config.yaml
n_layer: 10
d_model: 512
n_experts: 32
routed_scale: 1.0
init_std_router: 0.0188
n_head: 6
head_dim: 64
norm_eps: 1e-05
init_std_down: 0.00556
optimizer: "soap_variant"
weight_decay: 0.12
lr_head: 0.00528
schedule: "wsd"
dataset: "wikipedia_en"
Below are experts of layer 5 (counted from 0) of a mixture-of-experts language model. Rows are named router (the router's row for the expert), down (a neuron's output weights, with its number) and show model dimensions 0-255. Each number is 50 + 12 x the weight over its row's rms, rounded and kept within 0 to 99.
After each expert's rows: "raises" lists some tokens whose logits its average output raises strongly, later layers aside. This comes from a sample of Wikipedia text that the model never trained on.

# expert 14
router:59 34 33 41 51 86 50 52 61 32 53 55 56 47 48 47 44 57 63 73 38 67 58 30 29 59 39 39 52 34 68 56 64 57 35 66 33 37 47 34 58 35 53 57 29 55 45 51 45 33 43 48 58 56 48 34 63 47 50 39 48 54 36 50 31 54 52 32 51 48 61 28 46 60 43 46 58 68 33 55 38 79 45 51 44 66 45 49 60 53 45 42 41 58 65 48 42 38 54 43 53 41 58 32 47 46 32 48 43 60 43 37 53 61 75 58 75 67 58 38 36 34 48 49 56 39 71 43 51 47 57 67 64 68 33 46 34 45 36 55 59 39 17 47 51 34 59 61 48 39 43 56 36 36 68 43 56 74 58 56 49 40 60 16 64 45 64 53 47 56 35 80 47 55 42 59 61 62 41 38 57 65 55 56 50 83 36 40 30 67 60 49 58 62 54 59 73 46 47 47 55 53 59 43 62 65 52 74 67 56 65 52 42 52 51 31 66 55 77 16 52 39 53 60 63 35 71 57 63 46 63 35 26 68 36 65 46 47 48 56 45 59 54 55 47 35 61 74 69 48 49 34 58 34 51 44
down0:50 28 73 32 54 52 47 64 60 40 24 60 59 72 52 43 21 27 81 50 27 45 22 52 59 37 51 62 71 52 59 48 46 48 29 39 63 50 38 59 35 46 33 61 47 31 61 49 67 49 41 61 59 38 48 54 50 35 62 43 56 52 50 46 25 46 42 65 39 51 31 44 51 35 53 45 48 37 42 59 24 34 40 46 45 44 38 73 29 43 40 44 37 56 33 59 54 45 45 30 54 60 66 37 64 69 56 55 42 41 49 31 53 42 50 66 39 76 47 43 63 25 41 55 42 61 66 55 26 43 66 56 66 49 42 57 54 55 51 61 62 28 39 47 44 51 46 51 58 52 57 45 51 31 42 37 37 37 54 44 58 49 53 55 43 33 45 48 31 54 51 60 50 50 50 50 44 53 43 72 42 43 55 60 37 67 42 53 37 62 44 46 53 97 52 54 62 31 53 21 40 48 42 57 48 62 42 46 31 33 51 66 47 59 35 58 61 42 35 64 62 46 85 49 55 57 25 68 43 44 58 36 41 72 41 54 53 61 31 59 40 34 42 54 48 36 68 47 24 59 52 43 49 58 49 72
raises: " and", ",", "g", "."

# expert 23
router:46 46 30 46 43 44 61 58 35 33 56 35 44 57 50 51 58 84 53 56 43 55 56 51 39 40 67 33 43 27 47 60 53 36 34 33 69 43 40 41 38 32 54 51 49 36 53 76 61 57 45 65 48 48 65 49 69 48 52 39 36 40 47 35 60 57 40 25 58 48 49 53 23 48 88 59 49 48 44 37 41 33 43 49 48 63 30 50 53 59 67 23 45 46 40 70 47 39 50 52 44 47 57 67 46 67 49 48 20 45 51 35 40 69 48 58 52 51 54 60 46 58 35 39 38 40 32 47 40 70 57 21 59 49 68 50 69 64 44 57 71 41 39 36 63 59 02 73 50 51 42 59 46 82 50 44 28 38 28 51 68 30 38 47 30 37 54 43 34 56 47 49 51 44 51 55 58 56 51 61 49 37 63 48 60 46 59 70 38 57 46 65 58 26 41 45 43 46 53 37 47 74 51 42 65 65 50 35 65 65 47 49 62 66 48 50 50 55 61 55 60 52 50 20 39 55 58 65 34 50 51 51 52 55 62 44 56 46 59 42 39 39 61 49 54 43 73 55 38 31 52 59 20 54 39 67
down0:37 46 57 59 92 67 66 48 37 52 55 30 32 58 49 63 54 64 60 44 37 50 49 71 41 38 52 49 47 60 31 34 58 42 31 58 46 48 53 53 60 46 43 52 39 66 51 44 51 56 35 46 67 40 49 54 51 54 49 43 61 47 50 47 52 51 34 54 36 43 32 57 38 61 27 43 70 60 64 48 46 35 48 60 43 38 25 52 66 55 40 41 55 49 37 56 44 57 47 62 50 42 49 46 59 47 38 59 25 46 60 67 20 51 53 47 24 54 53 36 50 72 63 47 64 40 38 38 38 66 61 31 59 68 42 32 48 41 48 29 37 41 30 42 79 41 49 53 56 69 32 50 49 35 59 35 74 09 24 49 54 46 52 69 44 49 47 29 48 53 33 72 59 52 60 55 52 83 54 42 38 50 57 65 47 62 32 34 51 31 43 42 46 62 40 39 49 52 43 25 54 54 58 67 47 33 68 61 57 59 33 56 65 65 59 49 71 44 50 46 35 42 40 58 32 59 56 73 55 61 38 35 52 28 51 60 56 50 54 31 46 47 73 60 62 43 49 71 57 43 48 44 65 58 43 42
raises: ",", " and", " in", " to", ".", " the"

# expert 25
router:54 34 62 50 56 43 56 46 61 66 48 67 73 49 53 30 42 38 63 49 40 51 63 57 71 60 45 58 78 58 65 63 52 58 44 54 55 74 75 37 37 59 60 34 48 50 60 52 54 49 63 65 41 60 35 66 49 66 36 30 53 77 62 38 48 49 60 27 58 48 44 69 54 59 32 43 48 66 73 63 43 59 36 36 58 56 40 48 44 43 56 27 46 49 45 47 59 52 41 48 36 49 61 66 41 39 57 29 28 57 63 47 57 56 50 62 51 48 42 60 51 48 64 28 65 45 29 43 40 35 41 58 53 53 40 43 60 56 42 71 60 51 62 60 44 52 64 37 46 49 37 61 56 43 56 38 82 50 46 45 30 50 61 34 78 47 44 33 60 52 66 27 62 65 63 36 58 37 44 37 55 50 44 63 51 31 69 63 50 45 48 59 48 44 62 52 40 51 65 50 70 43 71 56 31 65 59 42 60 53 43 30 44 37 50 56 41 30 43 38 49 51 37 45 46 62 48 57 34 45 45 48 56 31 75 61 28 35 41 34 76 53 68 57 45 70 65 44 63 60 38 38 50 46 38 27
down0:56 56 60 78 30 43 29 33 45 56 46 60 60 52 66 64 41 26 39 46 73 64 56 35 41 41 48 61 61 37 54 58 60 36 51 35 62 60 35 29 50 42 49 61 60 46 65 67 59 49 43 71 42 38 66 62 54 40 47 53 58 59 70 46 45 52 50 55 69 50 57 52 42 54 36 53 51 51 69 51 39 42 61 70 57 37 76 65 34 46 72 59 43 72 71 60 50 52 63 63 47 60 58 31 41 57 61 52 42 65 51 31 50 67 47 36 46 34 72 61 31 52 53 52 48 56 49 68 40 38 62 38 59 64 49 51 39 22 43 45 60 42 70 59 35 46 37 37 50 83 50 61 60 45 45 40 37 70 27 57 58 43 40 44 65 35 34 61 49 50 60 58 41 53 69 15 54 66 41 62 42 38 43 62 62 61 54 42 61 65 53 68 64 46 50 61 55 40 56 66 23 32 55 59 66 50 60 57 49 29 62 48 39 55 52 73 56 60 61 44 49 75 41 52 46 60 63 58 56 50 59 53 65 44 28 50 42 62 61 52 59 52 49 49 38 62 47 62 58 65 67 46 65 66 79 56
raises: ".;", " |", "°W", "\";", ";\n\n"

# expert 30
router:44 52 44 42 59 42 36 63 47 48 58 55 63 72 23 65 50 33 51 31 61 42 67 45 54 66 49 60 59 41 64 41 46 57 41 47 30 46 28 33 39 65 34 40 60 56 58 55 29 54 49 59 33 41 33 52 48 61 39 12 70 35 47 53 43 41 73 36 66 48 35 38 46 54 66 39 54 33 61 72 73 58 57 53 47 60 44 51 51 61 52 56 53 65 52 43 47 39 77 48 31 64 43 48 35 77 48 32 57 54 51 52 45 55 54 50 61 40 48 53 30 43 51 49 56 63 55 52 64 46 71 23 55 35 25 37 51 43 51 42 27 52 38 72 37 41 57 52 57 26 43 51 49 49 36 58 51 70 66 67 45 64 65 51 59 41 52 58 30 46 41 44 65 62 54 73 43 59 32 36 53 42 51 43 67 56 19 51 64 58 46 67 32 50 49 39 56 44 29 45 47 57 47 62 47 32 57 54 58 36 46 48 69 70 34 35 33 36 59 27 47 42 59 54 51 72 48 69 58 54 75 67 29 29 51 50 39 51 59 57 57 59 58 54 50 51 32 63 55 57 88 41 25 56 63 41
down0:37 42 52 59 45 61 55 63 50 43 54 52 55 53 64 30 46 35 24 41 60 44 52 42 31 60 44 46 44 38 62 47 54 58 48 63 28 27 54 47 38 40 63 40 59 57 42 52 49 65 45 41 48 47 65 46 44 47 46 63 42 51 41 35 51 53 68 42 55 45 66 38 59 32 57 66 49 61 32 46 45 33 36 39 46 61 41 51 32 59 60 77 29 28 40 62 63 40 61 61 54 65 59 57 38 64 53 59 51 31 36 59 45 58 62 46 42 44 62 74 53 62 51 29 42 68 65 63 49 44 34 77 67 42 45 55 53 56 49 33 36 60 44 71 38 49 46 45 44 56 44 46 47 30 72 61 38 49 75 53 39 49 64 33 51 55 40 52 29 81 46 43 13 51 64 42 51 28 63 36 62 61 39 39 42 54 38 38 40 64 27 61 59 52 43 55 58 63 49 27 40 46 82 44 29 58 43 47 63 69 34 44 38 52 47 41 51 57 52 47 65 35 58 63 36 63 53 70 54 41 40 64 42 66 58 61 48 40 62 60 49 50 60 39 49 36 38 41 44 46 61 46 59 40 48 77
raises: " ", " R", " –", " N", " H", " S"

# expert 17
router:51 60 31 44 41 33 21 43 57 59 46 23 39 50 54 56 57 57 47 60 59 56 46 36 54 74 37 41 43 51 52 35 47 57 63 40 37 36 35 58 57 40 50 50 53 43 42 42 50 39 37 48 52 56 36 52 39 47 54 41 41 32 53 71 41 57 60 48 61 78 61 48 58 35 60 52 66 50 73 41 49 42 70 55 47 38 44 50 49 60 49 53 52 47 39 40 33 62 63 71 48 41 49 35 61 49 56 69 61 54 51 37 41 58 54 60 29 58 45 46 37 42 56 53 40 38 63 29 61 47 67 35 46 64 49 49 49 62 45 29 36 59 45 56 50 52 60 52 59 50 47 45 47 72 39 59 38 53 39 32 57 46 47 69 37 44 44 65 44 44 31 44 32 47 25 41 63 60 34 42 44 73 64 67 47 61 49 42 55 58 72 48 50 52 49 30 66 50 53 36 40 43 49 75 56 36 35 45 58 59 57 43 43 67 63 58 61 53 52 59 58 44 50 78 60 66 50 40 44 61 30 44 44 59 36 46 82 64 72 53 47 69 41 32 61 51 42 58 62 47 75 45 60 46 45 70
down0:43 65 69 49 53 45 62 52 63 55 47 44 45 50 50 59 52 50 49 55 53 51 47 42 36 46 31 85 56 56 38 54 52 46 49 91 60 52 29 48 56 57 50 28 64 35 61 39 54 39 53 60 52 47 42 51 42 56 41 41 63 38 50 59 54 44 62 52 68 38 59 44 66 51 54 47 58 53 60 67 38 26 51 50 64 75 76 56 57 38 37 46 42 58 43 59 59 47 39 46 72 66 71 52 14 50 22 28 48 35 68 77 62 47 80 45 42 33 35 60 45 54 69 40 50 65 65 34 47 36 47 63 55 42 41 44 37 41 48 49 53 38 39 31 46 34 43 39 25 58 40 39 64 25 49 31 46 30 47 37 60 36 36 66 41 82 45 49 58 51 52 55 34 50 45 43 68 66 61 45 72 69 43 35 63 41 65 44 27 42 54 62 21 40 44 55 35 67 59 64 52 31 60 37 38 28 76 45 56 48 42 51 33 42 56 42 48 55 44 47 64 53 50 42 73 51 39 57 47 29 30 54 56 48 64 50 55 36 55 40 55 41 48 56 50 47 55 50 43 58 48 46 30 53 71 52
raises: " and", ",", ".", " (", " ", " R"

# expert 15
router:40 55 60 74 75 54 63 72 59 47 47 69 47 57 42 49 49 51 38 44 44 68 31 57 47 61 62 49 66 63 43 40 45 48 58 51 65 54 38 48 57 42 40 48 55 56 45 34 57 48 43 32 44 60 75 38 64 53 45 68 51 42 58 54 37 75 64 68 42 56 65 55 63 58 51 47 33 41 59 49 60 54 71 42 61 26 52 44 53 44 43 26 57 41 55 34 58 55 49 51 62 52 34 30 57 56 42 58 81 27 47 57 48 56 48 46 54 75 62 83 65 48 50 43 42 78 56 64 73 57 61 55 64 35 68 45 65 26 55 51 48 55 45 54 42 54 61 41 49 59 27 27 52 43 41 41 52 59 66 56 57 50 64 68 43 60 53 25 58 53 46 52 67 61 54 62 49 46 27 59 57 30 38 58 44 57 49 59 53 54 60 55 41 58 44 50 36 60 57 47 66 45 33 42 58 53 51 65 35 59 43 24 61 56 33 49 54 38 53 50 37 56 61 31 30 50 64 54 38 56 68 63 38 47 53 44 59 73 35 33 38 23 43 77 81 56 47 48 50 51 62 59 54 77 51 46
down0:35 45 31 44 60 37 61 62 41 47 71 57 23 51 28 56 46 74 46 79 50 48 50 50 44 71 28 43 42 51 56 42 63 66 60 47 36 59 72 55 38 26 41 28 42 79 52 55 40 76 55 67 64 59 52 55 88 61 52 29 44 48 39 34 46 23 49 57 67 57 39 47 47 71 62 59 44 43 45 72 38 50 52 55 58 35 57 58 49 36 46 54 62 35 50 65 55 48 50 41 63 42 34 48 63 41 49 45 44 67 34 64 20 50 48 45 50 27 34 55 69 44 44 69 53 59 54 27 73 37 45 56 61 52 71 57 51 51 51 58 65 56 59 38 53 45 47 52 41 63 51 28 36 58 60 32 33 41 46 44 47 49 50 25 43 63 46 35 43 57 46 40 32 82 58 45 65 48 54 50 61 36 21 59 63 33 57 28 56 55 44 41 62 64 49 65 35 48 36 52 55 75 64 51 44 38 39 53 43 40 42 56 44 50 70 58 51 50 55 48 54 50 50 48 75 47 79 47 60 37 57 53 53 40 52 46 47 53 52 56 19 53 49 70 32 53 52 53 51 44 60 48 49 48 49 47
raises: " and", ",", "ay", "ag", "u", "."

# expert 16
router:51 43 55 36 31 51 38 42 59 58 54 75 54 48 64 52 68 42 63 50 65 62 54 71 66 41 55 74 64 73 65 42 38 46 30 76 46 40 62 25 28 49 65 21 78 72 44 56 34 57 80 38 32 59 55 56 65 43 55 62 81 60 62 34 60 62 50 35 43 44 69 62 49 54 54 50 62 48 47 50 50 60 54 63 54 66 61 54 43 46 46 68 40 38 71 43 61 52 25 70 38 59 36 54 60 54 55 39 53 63 64 32 58 49 48 51 46 44 41 42 60 65 39 47 46 48 54 40 51 61 26 49 31 56 36 55 52 42 40 52 40 48 54 55 32 22 49 44 29 53 41 62 59 54 40 46 85 45 53 53 46 66 52 44 58 38 62 51 69 41 42 44 51 55 52 57 63 65 46 58 58 59 59 71 50 40 60 68 50 69 38 44 60 43 59 66 50 58 32 71 57 61 49 60 55 51 35 51 69 40 16 21 28 36 44 51 64 43 56 39 64 47 54 42 41 69 75 50 43 29 57 53 57 38 67 43 67 31 54 38 61 42 51 59 50 40 51 35 47 50 49 56 22 65 56 45
down0:64 29 63 52 59 54 62 55 52 51 33 39 48 44 67 56 49 50 40 55 72 49 35 63 48 64 34 38 72 49 32 46 40 61 45 61 59 51 54 31 53 48 60 55 38 42 42 49 47 47 60 64 25 48 48 44 46 47 45 54 78 70 66 58 65 38 65 53 39 56 51 57 50 39 54 48 54 58 54 46 56 41 43 42 67 48 48 56 67 52 72 51 50 45 55 34 31 40 39 63 53 45 46 58 57 44 60 62 25 54 68 45 65 37 61 42 56 05 81 43 44 51 55 58 48 43 43 47 45 54 35 73 44 54 47 37 44 48 43 49 26 59 31 31 57 40 56 26 41 43 27 39 27 63 35 43 54 43 54 50 70 39 27 45 43 28 42 68 46 63 57 37 52 57 25 45 42 49 55 49 66 26 48 50 50 51 33 77 39 33 48 54 29 44 50 28 37 46 57 43 25 76 35 46 57 39 62 55 49 40 48 47 62 64 42 72 46 62 38 42 43 63 68 48 47 48 62 45 62 51 52 64 53 52 60 56 42 58 54 45 34 46 29 61 41 56 51 73 54 58 68 46 51 40 76 30
raises: ",", " F", " and", " ("

# expert 28
router:52 41 33 72 42 42 61 43 50 32 42 61 54 45 61 22 42 40 38 61 76 44 54 50 48 51 58 43 40 42 68 37 53 52 48 49 61 47 51 49 56 50 40 74 45 44 47 38 28 41 40 58 61 54 43 37 48 45 59 61 36 61 51 47 50 50 55 66 59 69 51 44 63 56 72 53 37 54 46 48 50 43 41 44 57 69 63 45 64 54 48 53 46 37 42 60 48 61 56 40 37 62 55 45 66 73 55 67 53 68 58 61 52 31 55 51 59 31 46 59 65 59 42 76 37 64 50 56 52 55 45 39 67 59 53 56 30 36 51 50 50 24 54 42 38 63 47 34 29 57 42 51 50 51 65 24 44 38 45 66 50 45 59 27 49 45 57 73 53 33 49 43 43 48 49 45 36 45 24 58 46 49 64 44 59 54 39 67 57 37 31 63 57 71 60 64 48 56 40 31 70 49 65 65 64 35 57 55 78 37 45 72 43 43 61 47 59 51 74 49 27 73 29 59 82 54 42 57 48 43 45 48 79 29 32 33 55 60 64 69 57 32 45 52 45 53 54 52 46 64 44 38 51 60 39 46
down0:71 63 68 50 63 54 41 45 58 42 25 67 52 63 65 52 50 50 47 58 45 60 75 42 61 51 41 53 56 47 49 56 27 35 58 51 49 48 60 57 64 56 52 67 39 42 37 49 50 47 46 37 46 57 54 48 39 46 49 41 38 19 60 50 48 52 41 47 49 50 57 56 64 55 49 36 58 51 36 35 51 29 46 47 50 38 24 72 50 58 41 62 55 59 59 29 83 70 47 45 60 48 58 66 55 43 34 49 30 69 40 67 55 50 56 53 60 48 54 46 41 48 63 66 39 36 60 47 50 72 50 18 46 89 74 38 79 32 54 38 42 49 76 64 52 52 53 63 66 47 31 63 57 60 50 70 58 61 65 58 49 48 38 32 55 56 66 53 46 65 56 44 53 42 28 56 61 49 43 65 34 48 57 50 47 60 47 48 37 40 47 64 46 54 68 40 65 32 46 35 56 67 70 35 65 70 55 60 58 59 53 62 59 44 69 37 61 73 47 37 61 57 51 64 51 43 33 30 49 56 48 50 69 43 43 60 74 70 62 57 46 63 46 55 58 42 61 46 49 67 46 48 45 53 10 54
raises: " be", " the", " a"

# expert 19
router:52 81 47 57 62 79 49 47 40 34 40 33 40 37 26 76 40 46 44 41 36 61 53 47 42 59 45 52 49 27 43 44 47 41 44 66 30 62 46 54 57 65 61 54 40 47 42 54 54 43 56 53 36 73 51 46 44 49 37 60 49 47 44 42 55 42 53 64 36 43 29 38 33 39 23 53 50 45 34 49 71 38 41 41 52 43 42 77 26 49 60 42 50 47 59 49 42 58 56 47 60 57 29 46 52 42 54 48 52 52 69 58 35 51 49 53 58 34 54 39 45 56 39 48 36 61 62 45 59 19 45 46 57 43 61 43 49 72 73 25 43 72 69 63 48 46 28 31 41 42 64 54 43 27 49 68 43 53 47 44 68 52 49 57 41 53 61 41 43 69 54 66 28 44 29 43 55 56 44 51 41 39 58 49 54 54 28 30 55 43 69 16 48 43 20 67 40 32 49 68 34 47 36 52 30 74 24 51 57 51 56 39 51 55 60 48 44 51 44 54 50 28 43 54 43 46 50 18 56 50 53 48 41 57 31 48 64 63 36 34 37 42 65 65 59 34 40 45 51 48 63 68 59 43 55 67
down0:57 30 60 66 40 43 34 36 58 58 60 45 38 26 67 41 49 66 56 50 37 49 40 56 39 54 60 55 51 76 48 57 43 50 53 66 44 56 46 57 59 59 57 52 75 47 59 35 64 51 37 50 67 43 44 44 23 83 53 42 44 39 35 29 30 56 55 34 54 44 76 54 40 44 68 48 51 59 69 48 44 45 61 54 68 53 38 30 51 42 35 44 52 32 55 50 44 44 46 36 61 56 46 41 41 16 48 39 61 43 44 44 34 58 31 66 49 65 49 40 58 50 49 36 43 52 68 41 44 61 43 52 52 70 69 34 62 37 54 68 45 69 30 61 38 52 57 62 48 46 61 48 55 49 37 56 52 47 46 40 55 33 60 49 64 48 54 57 60 67 58 49 47 59 46 64 35 56 47 36 31 54 62 49 40 52 26 42 33 54 58 37 28 62 29 75 28 66 70 43 56 70 55 70 34 49 54 40 58 66 42 26 49 51 59 32 80 23 48 59 75 52 62 49 33 57 43 43 40 53 50 40 39 48 32 71 39 33 67 58 35 50 53 51 70 46 44 41 38 53 55 48 50 59 70 35
raises: " in", " to", " on", " at", " from", " a"

# expert 12
router:63 52 28 67 51 46 44 51 57 20 48 65 52 43 58 49 51 52 42 42 52 49 24 47 53 55 33 51 53 50 55 69 26 53 80 43 61 39 46 53 52 47 48 44 38 56 45 37 60 42 70 38 54 41 59 54 64 23 59 67 43 51 49 43 56 39 34 20 40 38 32 67 63 42 55 65 32 45 55 47 43 53 41 59 64 27 49 45 47 33 50 41 72 46 55 52 73 50 46 42 55 50 61 43 38 56 40 39 55 34 53 42 41 55 47 56 46 46 47 64 55 39 59 40 53 42 57 64 67 25 63 59 65 50 48 47 48 70 43 65 67 59 50 29 71 48 59 28 65 57 46 63 50 52 65 59 41 36 27 29 52 45 59 59 56 63 53 55 51 41 49 56 54 27 29 33 43 43 44 50 54 44 40 54 45 54 51 53 47 53 43 58 16 65 56 47 47 44 46 43 58 71 51 40 52 55 54 55 45 56 34 53 42 48 64 37 69 53 66 65 54 52 52 44 54 44 37 35 58 50 48 31 52 51 39 58 51 50 44 65 50 48 45 46 51 63 68 48 50 50 61 53 59 38 61 49
down0:57 35 38 43 43 49 72 57 35 30 48 46 41 50 39 42 53 53 66 47 46 56 61 53 45 71 40 63 45 38 54 46 66 54 76 40 59 51 57 72 47 71 50 62 61 54 60 62 53 57 44 59 43 68 47 55 37 58 34 61 55 65 72 67 52 47 42 59 52 49 60 30 58 53 60 43 51 61 55 51 62 65 45 52 71 29 54 42 55 25 31 33 54 55 63 30 44 32 46 34 46 41 52 68 55 50 67 54 45 41 43 53 43 45 55 38 44 48 64 50 49 54 36 46 24 48 50 59 51 59 46 32 65 27 62 62 19 42 45 54 59 61 65 67 52 57 51 56 35 38 38 49 60 37 53 70 45 69 63 65 41 48 37 44 44 44 51 58 53 57 30 48 34 43 52 52 63 14 55 42 18 44 51 58 31 48 69 50 54 55 46 45 27 35 70 44 34 39 43 57 69 59 42 58 47 59 56 56 66 36 58 49 67 47 50 48 32 62 45 43 48 35 63 58 52 49 37 47 53 41 65 38 37 24 49 47 62 49 73 51 55 55 42 44 45 52 38 47 44 60 50 52 48 50 57 41
raises: " ", " N", " A", " B", " P", " T"

# expert 8
router:41 25 62 51 59 46 40 47 50 40 43 37 61 47 48 42 70 52 56 31 68 43 41 27 47 54 21 61 56 64 53 50 65 57 50 30 38 45 60 53 57 58 45 39 41 34 49 72 44 42 50 62 28 40 52 43 38 46 49 44 36 53 46 37 59 37 54 59 48 57 52 44 46 51 37 42 57 74 59 46 61 49 30 56 48 50 43 41 57 45 39 41 49 42 41 38 46 53 52 36 37 43 48 49 47 40 48 45 65 41 27 60 34 40 57 71 49 69 48 59 34 63 58 35 47 16 35 52 53 36 58 61 44 65 45 63 62 64 34 58 39 42 53 55 50 42 43 43 43 56 52 54 51 52 41 63 58 49 64 83 62 57 62 19 47 49 44 42 40 44 57 54 57 66 49 42 52 50 40 29 49 55 37 59 29 45 76 43 60 58 23 71 60 50 69 43 45 65 64 42 67 56 41 52 45 43 71 52 34 30 38 56 47 32 41 51 47 30 18 45 57 46 59 59 54 47 48 80 65 29 39 49 47 30 80 57 46 36 53 44 64 56 26 57 67 46 36 46 76 60 40 52 62 51 56 42
down0:51 58 69 43 29 71 40 33 51 55 49 60 35 42 44 31 49 26 53 46 48 37 74 40 40 51 40 36 28 69 39 62 58 64 49 50 48 58 36 45 59 63 62 36 47 53 39 45 82 39 22 42 47 67 46 42 58 37 61 63 52 53 60 28 57 48 36 35 30 58 54 32 43 48 42 49 61 57 58 39 67 57 38 51 54 48 43 60 47 58 60 55 44 43 36 49 47 60 60 48 42 47 50 49 37 47 74 66 60 49 12 45 55 59 61 45 51 72 48 70 39 61 56 53 44 52 49 50 53 22 47 59 56 68 45 59 61 47 29 50 64 41 74 47 37 62 35 57 68 63 39 40 42 38 31 28 50 73 67 25 48 51 35 45 32 61 49 58 33 48 61 49 36 61 47 46 41 56 52 27 46 53 28 71 44 44 41 87 35 54 46 47 62 52 58 47 55 38 48 57 47 66 38 69 61 59 54 56 50 44 44 59 51 44 44 56 47 44 34 49 37 48 57 43 48 51 44 61 37 39 43 37 50 46 45 43 40 48 51 52 35 42 44 59 79 43 66 62 62 55 51 53 64 50 45 58
raises: ",", " and", ".", " (", " in"

# expert 31
router:49 47 57 66 26 49 54 29 47 61 45 43 48 55 63 48 52 48 61 39 56 53 25 49 49 14 51 81 31 52 60 26 45 59 42 15 31 33 51 51 52 40 25 43 36 36 29 61 48 50 48 33 67 42 66 61 64 63 57 60 38 49 48 62 49 68 64 77 57 60 45 52 54 61 48 52 38 40 65 35 44 53 47 63 30 42 42 58 38 47 52 61 67 54 40 58 41 50 59 59 66 53 49 36 21 65 64 57 57 48 49 45 47 56 40 56 21 46 62 46 61 34 49 49 67 42 46 65 71 48 54 65 44 47 41 50 46 41 53 51 36 49 69 31 56 61 50 63 52 52 55 49 45 51 45 48 43 51 48 51 38 48 54 66 34 44 51 51 51 33 46 57 51 54 61 45 46 41 41 47 46 60 45 37 41 40 56 33 27 42 57 22 60 33 45 51 68 47 47 58 33 68 57 50 32 38 29 56 46 37 55 61 55 75 69 46 36 61 51 22 40 55 51 32 38 43 70 43 48 59 56 36 41 50 62 75 94 55 36 54 33 55 51 49 48 47 45 43 46 44 63 54 41 53 48 56
down0:54 53 58 41 44 62 32 40 62 39 52 41 70 43 80 57 59 42 61 61 31 49 65 69 46 55 56 54 41 70 45 59 36 54 52 52 48 47 61 48 45 49 65 48 61 49 67 65 48 52 39 45 49 37 60 60 46 35 60 60 60 46 52 41 33 65 50 57 38 54 53 48 66 57 38 46 44 44 67 64 48 71 22 48 40 51 52 41 67 57 53 89 55 41 43 40 70 42 28 41 47 55 55 52 41 62 56 16 59 44 28 55 56 67 36 75 37 58 37 56 56 59 62 35 65 48 47 54 44 53 59 43 36 44 65 53 44 10 68 67 43 40 44 50 52 59 44 38 64 49 53 65 65 43 53 66 39 60 42 55 50 67 55 35 43 66 63 36 52 42 61 49 69 64 74 35 68 43 62 15 56 40 59 42 62 45 48 62 35 53 46 52 56 66 53 76 33 39 73 41 58 57 52 41 49 39 59 37 63 53 57 54 29 67 45 54 67 53 19 46 64 41 49 59 53 57 50 33 45 41 68 58 62 40 38 35 44 52 51 68 16 52 43 44 73 57 46 47 27 35 43 72 59 27 62 72
raises: " the", " ", " a", " their", " its"

# expert 5
router:55 52 34 42 47 66 31 44 35 52 62 35 76 47 40 50 53 66 23 64 48 62 60 47 50 49 50 59 38 32 60 48 47 36 42 53 48 44 66 26 53 30 49 37 60 28 38 55 44 64 32 53 41 61 40 19 52 65 60 51 52 42 41 47 43 42 38 68 51 56 48 51 70 49 42 33 45 25 36 27 38 40 58 50 37 67 40 52 63 66 50 57 31 59 40 61 58 53 39 59 50 47 51 59 53 53 33 57 55 66 26 70 72 43 31 42 73 45 42 40 52 55 55 46 31 55 51 57 31 54 32 56 50 33 33 73 29 33 53 41 40 60 41 44 56 66 37 36 70 52 70 44 42 42 61 33 32 48 60 44 48 42 63 62 48 52 64 49 61 49 29 29 37 34 48 69 41 48 61 57 68 54 42 59 43 57 65 51 29 52 65 30 48 61 71 62 42 15 54 59 55 37 46 52 58 49 58 44 35 34 48 58 50 45 42 45 70 48 47 36 50 50 63 56 44 46 71 40 50 37 56 49 54 49 14 47 28 33 32 54 51 58 68 68 34 43 45 45 57 38 36 56 56 58 40 63
down0:71 40 38 41 49 47 34 48 44 43 62 56 66 52 57 31 39 60 49 49 61 52 60 50 61 33 51 52 47 48 47 54 39 59 62 31 53 43 49 51 80 53 43 53 51 62 43 75 63 49 75 30 48 45 47 57 38 46 60 69 37 53 42 30 59 29 47 46 53 64 88 63 52 43 57 47 38 62 45 42 64 51 46 54 59 51 52 69 44 62 66 45 51 47 39 69 50 30 55 54 20 33 47 54 43 33 35 47 62 61 64 61 44 75 57 47 39 75 48 36 68 73 43 64 37 64 37 63 47 44 55 53 48 37 52 50 56 39 50 51 68 64 37 44 46 50 67 39 40 58 52 55 28 42 62 34 62 48 26 53 55 33 80 63 18 53 54 36 30 43 51 42 29 56 39 53 41 68 30 41 58 49 61 45 32 54 43 42 45 52 54 33 26 53 40 67 47 63 53 68 23 45 41 44 39 59 56 68 40 73 76 48 46 57 61 65 49 27 39 55 46 30 38 71 50 49 64 49 28 55 59 64 53 52 51 59 49 56 50 57 64 21 52 52 71 35 36 31 48 54 80 38 36 35 33 57
raises: " ", " S", " A", " T", " N", " D"